config.yaml
d_model: 128
experts_per_token: 2
moe_layers: [1, 2, 3, 4, 5, 6, 7, 8, 9, 10, 11]
router_score: "sigmoid"
n_groups: 4
groups_per_token: 3
init_std_router: 0.0271
lr: 0.0105
train_tokens: 421600000
Below are experts of layer 4 (counted from 0) of a mixture-of-experts language model. Rows are named router (the router's row for the expert), gate (a neuron's input weights, with its number), up (a neuron's input weights, with its number) and show model dimensions 0-127. Each number is 128 + 24 x the weight over its row's rms, rounded and kept within 0 to 255.
After each expert's rows: "mostly gets" lists some tokens that are sent to it at least half of the time. This comes from a sample of Wikipedia text that the model never trained on.

# expert 15
router [140 173 164 154 123 152 103 103  90 121 168 108 133 123 155 101 109 130 170 121 104 175 137 140 122 116 121 118  96  94 111  71 124 100 120 124 102  94 146  86 135  83 119  78 106 150 114 129 114 127 141 125 101 116 135 107 141 112 135 133 118 139 152 142 121 128  97 138 107 127 132 120 132  89 134 126 144 157 159  89 113 101 132 152 135 105 153 141  96 111 113 116 131 108 106 131 124 146 184 121 155 114  83 116 158 136 117 136 183  84 107 146 177 136 162 134 150 152 148 121  99  95 153 105 114  72 120 128]
gate0 [151 119 158 107 125 100 143  97 110 137  92 147 108 168 131 151 118 129 125 129 163 144 168 105 164 127 199 143 127 110 146  92 102 109 155 205 125 112 176  98 131 114 128 115  89 127 127  98  94 119 148 152 122  89 138  94 116 114 117 101 127 126  90 143 140  95  99 130 142 136 115 122 135 108 124 130 139  96 178 100 129 126 130 131 106 130 151 140 132 133  86 110 150  50 126 149  91 136 112 127 130 140 125 147 155  92 136 112 120 114 110 150 133  92 119 103 133 137 129 126 143 109 160 124 122 101 130 185]
up0 [103 105 105 170  95 102 116  56 165 102 131 124 117 122 133 113 127 117 108 149 186 136 155 133 127 119 137 133 136 127  84 142 163 134 122 111 124 105 127 151 111 105 137  99 152 113 128 146 109  55 108 118 135 152 135 151 140 133 131 109 135 155 169 146 145 129 143 156 123 144 107  91 144 114 118 184 129 121 169 101 108 109 107 129 134 128 127 128 105 105 123 110 156 108  95 173 145 103 155 135 162 177 162 101 121  83 125 105 136 124 105 104 157  91 122 150 125 127 121 108 113 167 128 110  85 159 104  96]
mostly gets: "ko", " William", "bert", "za", " James", " Paul"

# expert 10
router [154 110 143 164 126 140 149 131 120 177 181 141 122 144 115 123 131 140 137 115 139 156 115 132 172 142 108 116  71 125 156 126  86  84 115  88 110 104 122 118 162 119 134 100 169  94 111 111 142 100 117 124 143 182 140 102 130 141 127 140 131 167 137 158 145  79  97 158 118 149 146 120 162 125 174 109 148 127 148 128 111 127 141 173 129  92 170 146 105  81 110 103 132  98 114 178 102 114 158 115 131 105 102 117 159 153 127 103 150 121 103 185 117 134 151 131 127 119 131 139 141  96 111 105 106 145 133 133]
gate0 [115  96  92 138  95 151  72 127 138  87 118 127 148 158 125 129 130 131 145 104 127  94 145  91 160 131 145 126  91 132 163 107 107 136  92 114 107 125 104 146 145  81 127 155  93 121 123 177 144  93 130 108 111 112 135 108 105 158 139 157  71 169 132 146 131 111 140 143 147 196 166 114 134 132 121  79 120 129 116 130 146 102  76 135 109 125 122 170 113 125  91 113 122 110 121 191 149 139 149 105 141 134 113  98 137 124 131 107 136 106 118 176 140 152 119 106 132  96 158 120 142 132 129 129 164 114 100 121]
up0 [155 151 151 137 137 133  98 114 140 153 132 141 115  92 160 147 133 164  82 124 130 145  97 133 101 118 169 155 137 101 188 125 121  98 144 205 117 117 146 132 121 162  78 134 143 143 109 131 100 148  86 153 107 143 143  93 147 136  84 155 149 122 145 100 125 135 113  92 153 105  98 105 122 117 124 139 141 148 162 130 163 125 123  86 158 106 102 119  88 157 128 136  97 150 128  98 114 117 112 142 110 140 123 160  79 134 140 131 106 125 148 172 154 132 127 147 103 118 145 117 149 156  83 111 117 142 156  97]
mostly gets: " National", " film", " States", " team", "ship", " University"

# expert 7
router [143 115 123 156 112 171  97 144 111 135 149 131 127 100 128 137 135 140 139  54 116 130 103 177 123 119 146 108 104 127 139 106 111 134 118  99 119  86 147 115 138 134 108 117 108 152 132 122 114 103 109  71  97 178 109  75  94 153  93 155 167 146 121 124 150 152 115 135 133 152 135 109 154  84 132 117 135 163 166 118 136 184  87 135 130 116 175 120 114 126 151 115 143  85 134 159 164 146 160  80 168 124  91 114 130 125 130 107 105 108 129 148 131 151 141 163 145 164 132 158 120 133 151 114 115 120 141 134]
gate0 [162 142 160 110 136 129 182 125 134 139 145 124  47 131 145 160 142 129 110 121 130  91 116 154 164 133 104 109 101  83 145 166 146 127 108 113 102 119 106 128 112 131 138 141 142 151 157 128 134 102 120  95 137 162 123 123 124 160 106 121 188 167 127 173 135 151 123 126 121 141 133 114 129 166 111 118 157 101 114 167 120 172  98 118 141 116 137 121 155 104 119 178 137 138  96 106 160 135 151  95 158 152 161  91 117 152 121 135 115 113  75 158 110 130 134 124 135 162 121  82 167 138 113 162 116 141 131 121]
up0 [ 64 133 136 138  81 157 136 157 122 103 157 110 108 129 134 158 161 133 138 122 130 142  86 142 109 144 140 130 142 145 148 177 131 115 154 127 117  75 161 136 112  94 125 152 119 118  98 117 130 144  90  80  99 167 171 150 131 125 136 108 100 163 159 112 120 119  71 114 103 127 125 134 119 134 104 140  75 114 132  92 158 129 139 108 118  89 168 133 165 127 125 131 139 134  93  81 138 108 117 128 168  89  81 175 141 132 128 137 158 107 136  98 122 132 126 147 120 100 131 162 144 115 102 112 113 116 122 147]
mostly gets: " F", " M", " K", " T", " G", " P"

# expert 6
router [162  98 160 148 118 164 145 130  97 122 154 123  89 114 107 166 148 152 176 108 126 133 133 178 129 138 112 101 146 114 113 119 137 109  82  98 109 102 152 141 133 116 123 102  84 124 130 123 126 141  90 133 135 160 141  93  79 134 120 179 149 148 116 158 145 145  98 135  92 151 115 106 130 126 124 134 151 137 137  96 114 136 110 120 123 119 173 149 113  84 149 126 173 117 117 167 171 158 163 101 117 117  92 104 134 121 181 174 155 128 143 142 154 146 152 113 141 143 113 117 128 108  98  82  96 103 139 122]
gate0 [137 124 147 144 116 138 109 124  50 125 115  99  94  90  99 138 150 159 153 175 144 123 150 141 132  93  80 140 118 120  94 103 119 134 156 179 129 111 143 121  99  95  86 151  56 152 114 107 150 158 106 126  86 138 106 136 123 155 154 176 107 136 110 114 165 137 141 161 120 134 138 105 138 100 133 135 117 114 102 117  95 123 107 146  98 125 141 130 101 114 180 113 115 128 129 113 139 117 118 127 110 106 136 122  94  94 107 110 125 152 104 152 143 151 125 185 145 128 113 114 121  94 155 150 142 105 145 115]
up0 [179 107 121 121 116  86 115 119 138 129 134 127 185 190 160 138 133 108 124 122 165 148 129  98 142 112 160 131 113 163 151 151 135 113 176 120 108 112 111 133 119 130 145 128 145  87 154 112 123 174 148 106 151 110 103 119  79 145 115 124 144 147 173 125 102 123 158 104 128 143 126 141 137 127 134 125  94 127  89 137 136 152 129 141 158 156 146  97 114 147 153 120 146 121 122 115 160 148 157 111 165  95 147 132 102 126 128 195  99 145 139 152 138 119 159 169  99 176 176 140 118 144 168 143 114 120 155 157]
mostly gets: " W", " Ar", " Ca", " B", " Sh", " part"

# expert 4
router [139 110 161 165  90 152 104 122 110 130 161 139 119 132 116 167 134 157 137 101 127 154 112 137 133 142 130 118 152  96 135  90 113 106 104 106 112 109 152  99 142 130 159 110 120 147 159 127 104 103  98  87 118 118 133  63 123 114 131 136 117 152 113 128 173 136 112 170 145 121 147  71 132 113 129 110 113 143 153  89  95 143 123 142 105  96 139 134 103  97 134 117 153  87 114 145 138 139 139 108 164 107 122  97 174 133 160 147 141  94 129 159 114  99 180 156 159 174 184 163  98 129 155 137 122 107 138 142]
gate0 [157  98 143 105 155 144  79 146 152 119 150 130 125 129 141 130 138 122 150 184 169 116  90 157 111 168  81 151 167 130 149 131 103 126  74 138 142 134 133  80 131 160 127 118 112 114 113 153 164 131 105 133 131 117 125  87 117 141 142 130 143 166 108 107 116 168 143  89 106  96 137 162 157 159  99 130 122 151 110 117 149  90 101 105 123 117 105 119 119 112 154 125 115 100 124  99 126 152 159 118 126 149 141 104 174 139 121 157 142 155 117 114  94 130 157 133 137 143 150  83 161 162 185 129  86 122 112 149]
up0 [127 149 123 152 150  78  88 148 176 114 145 116  87 130 111 153 132  86 141 137 110 157 124 120 153 127 143  99 155 136  69 117 135 147 107 109 128 154 152 131 119 129 115 155 145 130 143 138 142  98 132 142  92 142 152 109  97 124 113 195 134  86 145 125  93 115 134  99 154 113 148 161 119 103 137 110  72 109 155 121 118 129 115 160 118 127 151 129 139 125  66 140 165 170 114  87 119 148 106 102  92 123 121 183  83 107 129 145 110 125 109 141 135 117 151 130 136 110 156 135  92 127 116 126 107 173 132 106]
mostly gets: " con", " dis", " do", " lo", " sp", " bo"

# expert 3
router [179 102 139 146 100 159 173 142 127 133 135 129 106 106  99 158 111 150 111 112 121 178  86 133 155 144 130 100 107 103 155 123 106 129 123 104 127 112 168 120 141 133 121 110 170 136 128  85 123 130 120  76 131 107 122 116 127 143 132 153 132 120 107 141 152 124 116 120 118 154 143 113 166  81 137 105  91 148 149 116 101 124  85 162 106  78 125 136  96 114 119 144 160  89 149 127 133 113 163  68 135  80  95 133 137 111 122 162  97 102 115 138 153 132 149 116 167 121 140 120 109 127 115  94 134  61 138 153]
gate0 [132 132 121 100 138 146 141 117  97 106  79 120  89  77 123 154 133 118 141 148 133 165 111 133 151 144 155 140 137 155 141 161 138 103 131 112  93  77 168 176 142 155  99 137 140 125 132  82 118 110 135 101  88 118  83 103 146 120 139 167 142 142 121 139 122 148 164 130 148  93 113  98 142 115 119 151 129 119 123 123 136 132 108 120 151 108  83 110 130 125 133 161 110  97  68 140 123 115 179 142 106 117 169 127 120 130 122  99 108 136 122 154 141  89 154 102 159 107  82 125 155 125  94  93  99  74 140 136]
up0 [138 201 155 113 144 106  90 123 115 161 124  98 123 133 103 128 122 102 114  97 104 110 111  80 119 133 152 129 128 126 169 117  81  93 148 136  96 158 131  87 127 158  94 135 139 162 139  87 110 182 103 142 137 152 140 113 188 145 150 151 162 176 130 109 124 118 129 129 126 137 123 128 121  77 123 149 159  77 115 168 126 150 136  95 136 111 112 102 130 141 155 103 123 114 117 194 129  86 143 135 135 127 139 135 153 108 137 115 142 134 157 126 139 140 112 124 160 124 145 112 147 151 130 157 124  87 123 129]
mostly gets: " 0", ")", " 3", " 4", " 2", " 6"

# expert 12
router [162 147 157 149 123 168 123 135 113 148 132 114  92 107 134 142 150 130 152  94 112 141 105 144 139 168 111  92  99 116 131 109 100 119 121 114 107 122 159 119 145 112 106 115  93 103 170 144 137 120 119 118 131 147  98 134  97 156 112 136 179 190 124 147 169 156 156 132 144 151 147  97 119 116 128 124  90 165 132 128 105 154 130 195  89  99 112 105 111 113 105 140 158 106 146 159 154 158 140 126 141 108 112 164 144 103 114 152 157 127 141 138 162 111 151 163 145 162 131 178 100 123  94 143  97 146 166 141]
gate0 [126 129 134 149 104 160 112 152 104 141 113  87 116  86 152 127 173 150 129  86  84 118 108 108 102 109  88 158 123 119 112 121 165 110 128 119 152  89 150 117  98 129 136 134  66 124 196 121 115 177 118 132 117 115 155 138 160 121 145 134 134 132 153 110 117 129 178 163 144 126 149 136 147 140 118 122 129 108 129 158  94 162 157 139 121 122 138 146  85 113 157 117  89 132  94 113 118 150 118 100 121 116 131 137 150 132 102 139 120 163  95 132 160 116 152 123 113 113 103 194 126 163  78  91 149 126 129 121]
up0 [144 152 145 122 139 107  83 140 170 107 110 103 145 127 155 150 129 177 153 150 119 111 159 117 153 149 157 119 143 100 133 125 113 150 112 131 140 135  97 109 125 114 159 122  94  82 141 144 155  92  94  58 153 118 134 136 149 117 185 137 153 145 134 104 140 114 107 158 150 120 100 132  68  60 132 146 162 116 150 103  80 117 143 142 132 124  85 111 157 155 125 133 134  86 132  94 146 128 132 142 141 117  99 107 126  98 140 117  93 154 102 135 106 126  81 119 162 153 122 112 116 109 123 118 109 120 121 141]
mostly gets: " Man", " John", " Al", " William", " Saint", " Robert"

# expert 2
router [155 146 151 135 105 148 163 178  94 112 129 121 121  90 135 132 139 140 129 126 132 140  85 173 151 167  99  97 132 121 141 140  95 122  96 114 141 135 136 139 157 114 131 116 116 119 188 140 109 114 116 129 111 106  83 121 130 118  87 156 139 117  97 144 119 120 124 170  93 155 167 137 160 103 139 112  97 193 155  98 113 133 102 109  78 120 146 136  96 115 149  99 134 129 168 144 127 145 122  79 145 121 105  91 129 162 168 127 150  91 104 155 124  95 120 113 125 163 126 153 151 134 141 100 120 139 167 124]
gate0 [149 167 141 112 135 111 148 117 144 168 106 131 128  79 141 137 150  88  86  96 154 140 110 170 136 127 133 108 138 175  91 110 102 116 123 118 126 130 165 109 111 101 122 112 147 138 138 133 193 106 119 118 138 125  90 145 116 171  93 134 137 140  93 150 135  87 100  97 143 150 140 133 138 164 133 126 104 127 108 113 114 113 110 133 132 156 137 108 143 138  93  82  91 143 174 121 115  99 113 103 123  68 101  65 154 138 111 150 113 106  88 127  93 124 155 113 105 112 104 126 141 127 120 144  96 161 126 139]
up0 [141 140 110 127 135 129 115 161 140 109 147 113 111 151 154 113 106  92 132 164  99 136 113 119 141 149 145 154 128 153 119 124  96  65 135 138 140 127  95 166 116  96 103 118  68 128 108  98 124 149 138 133  86 103 119  95 118  97  83 126 129  78 170  82 134 148 140 108 125 142 140 148 110 104 122 104 106 151 160 101 106 157 147 179 150 101 144 138 162 174 142 119 125 129 130 127 136 128 154 109 118  85  97 168 107 139 147 144 134 180 121 140 145 141 116  98 190 124 115 146 116 145 121 169 131 130 121  95]
mostly gets: "cc", "os", "log", "iv", " author", "min"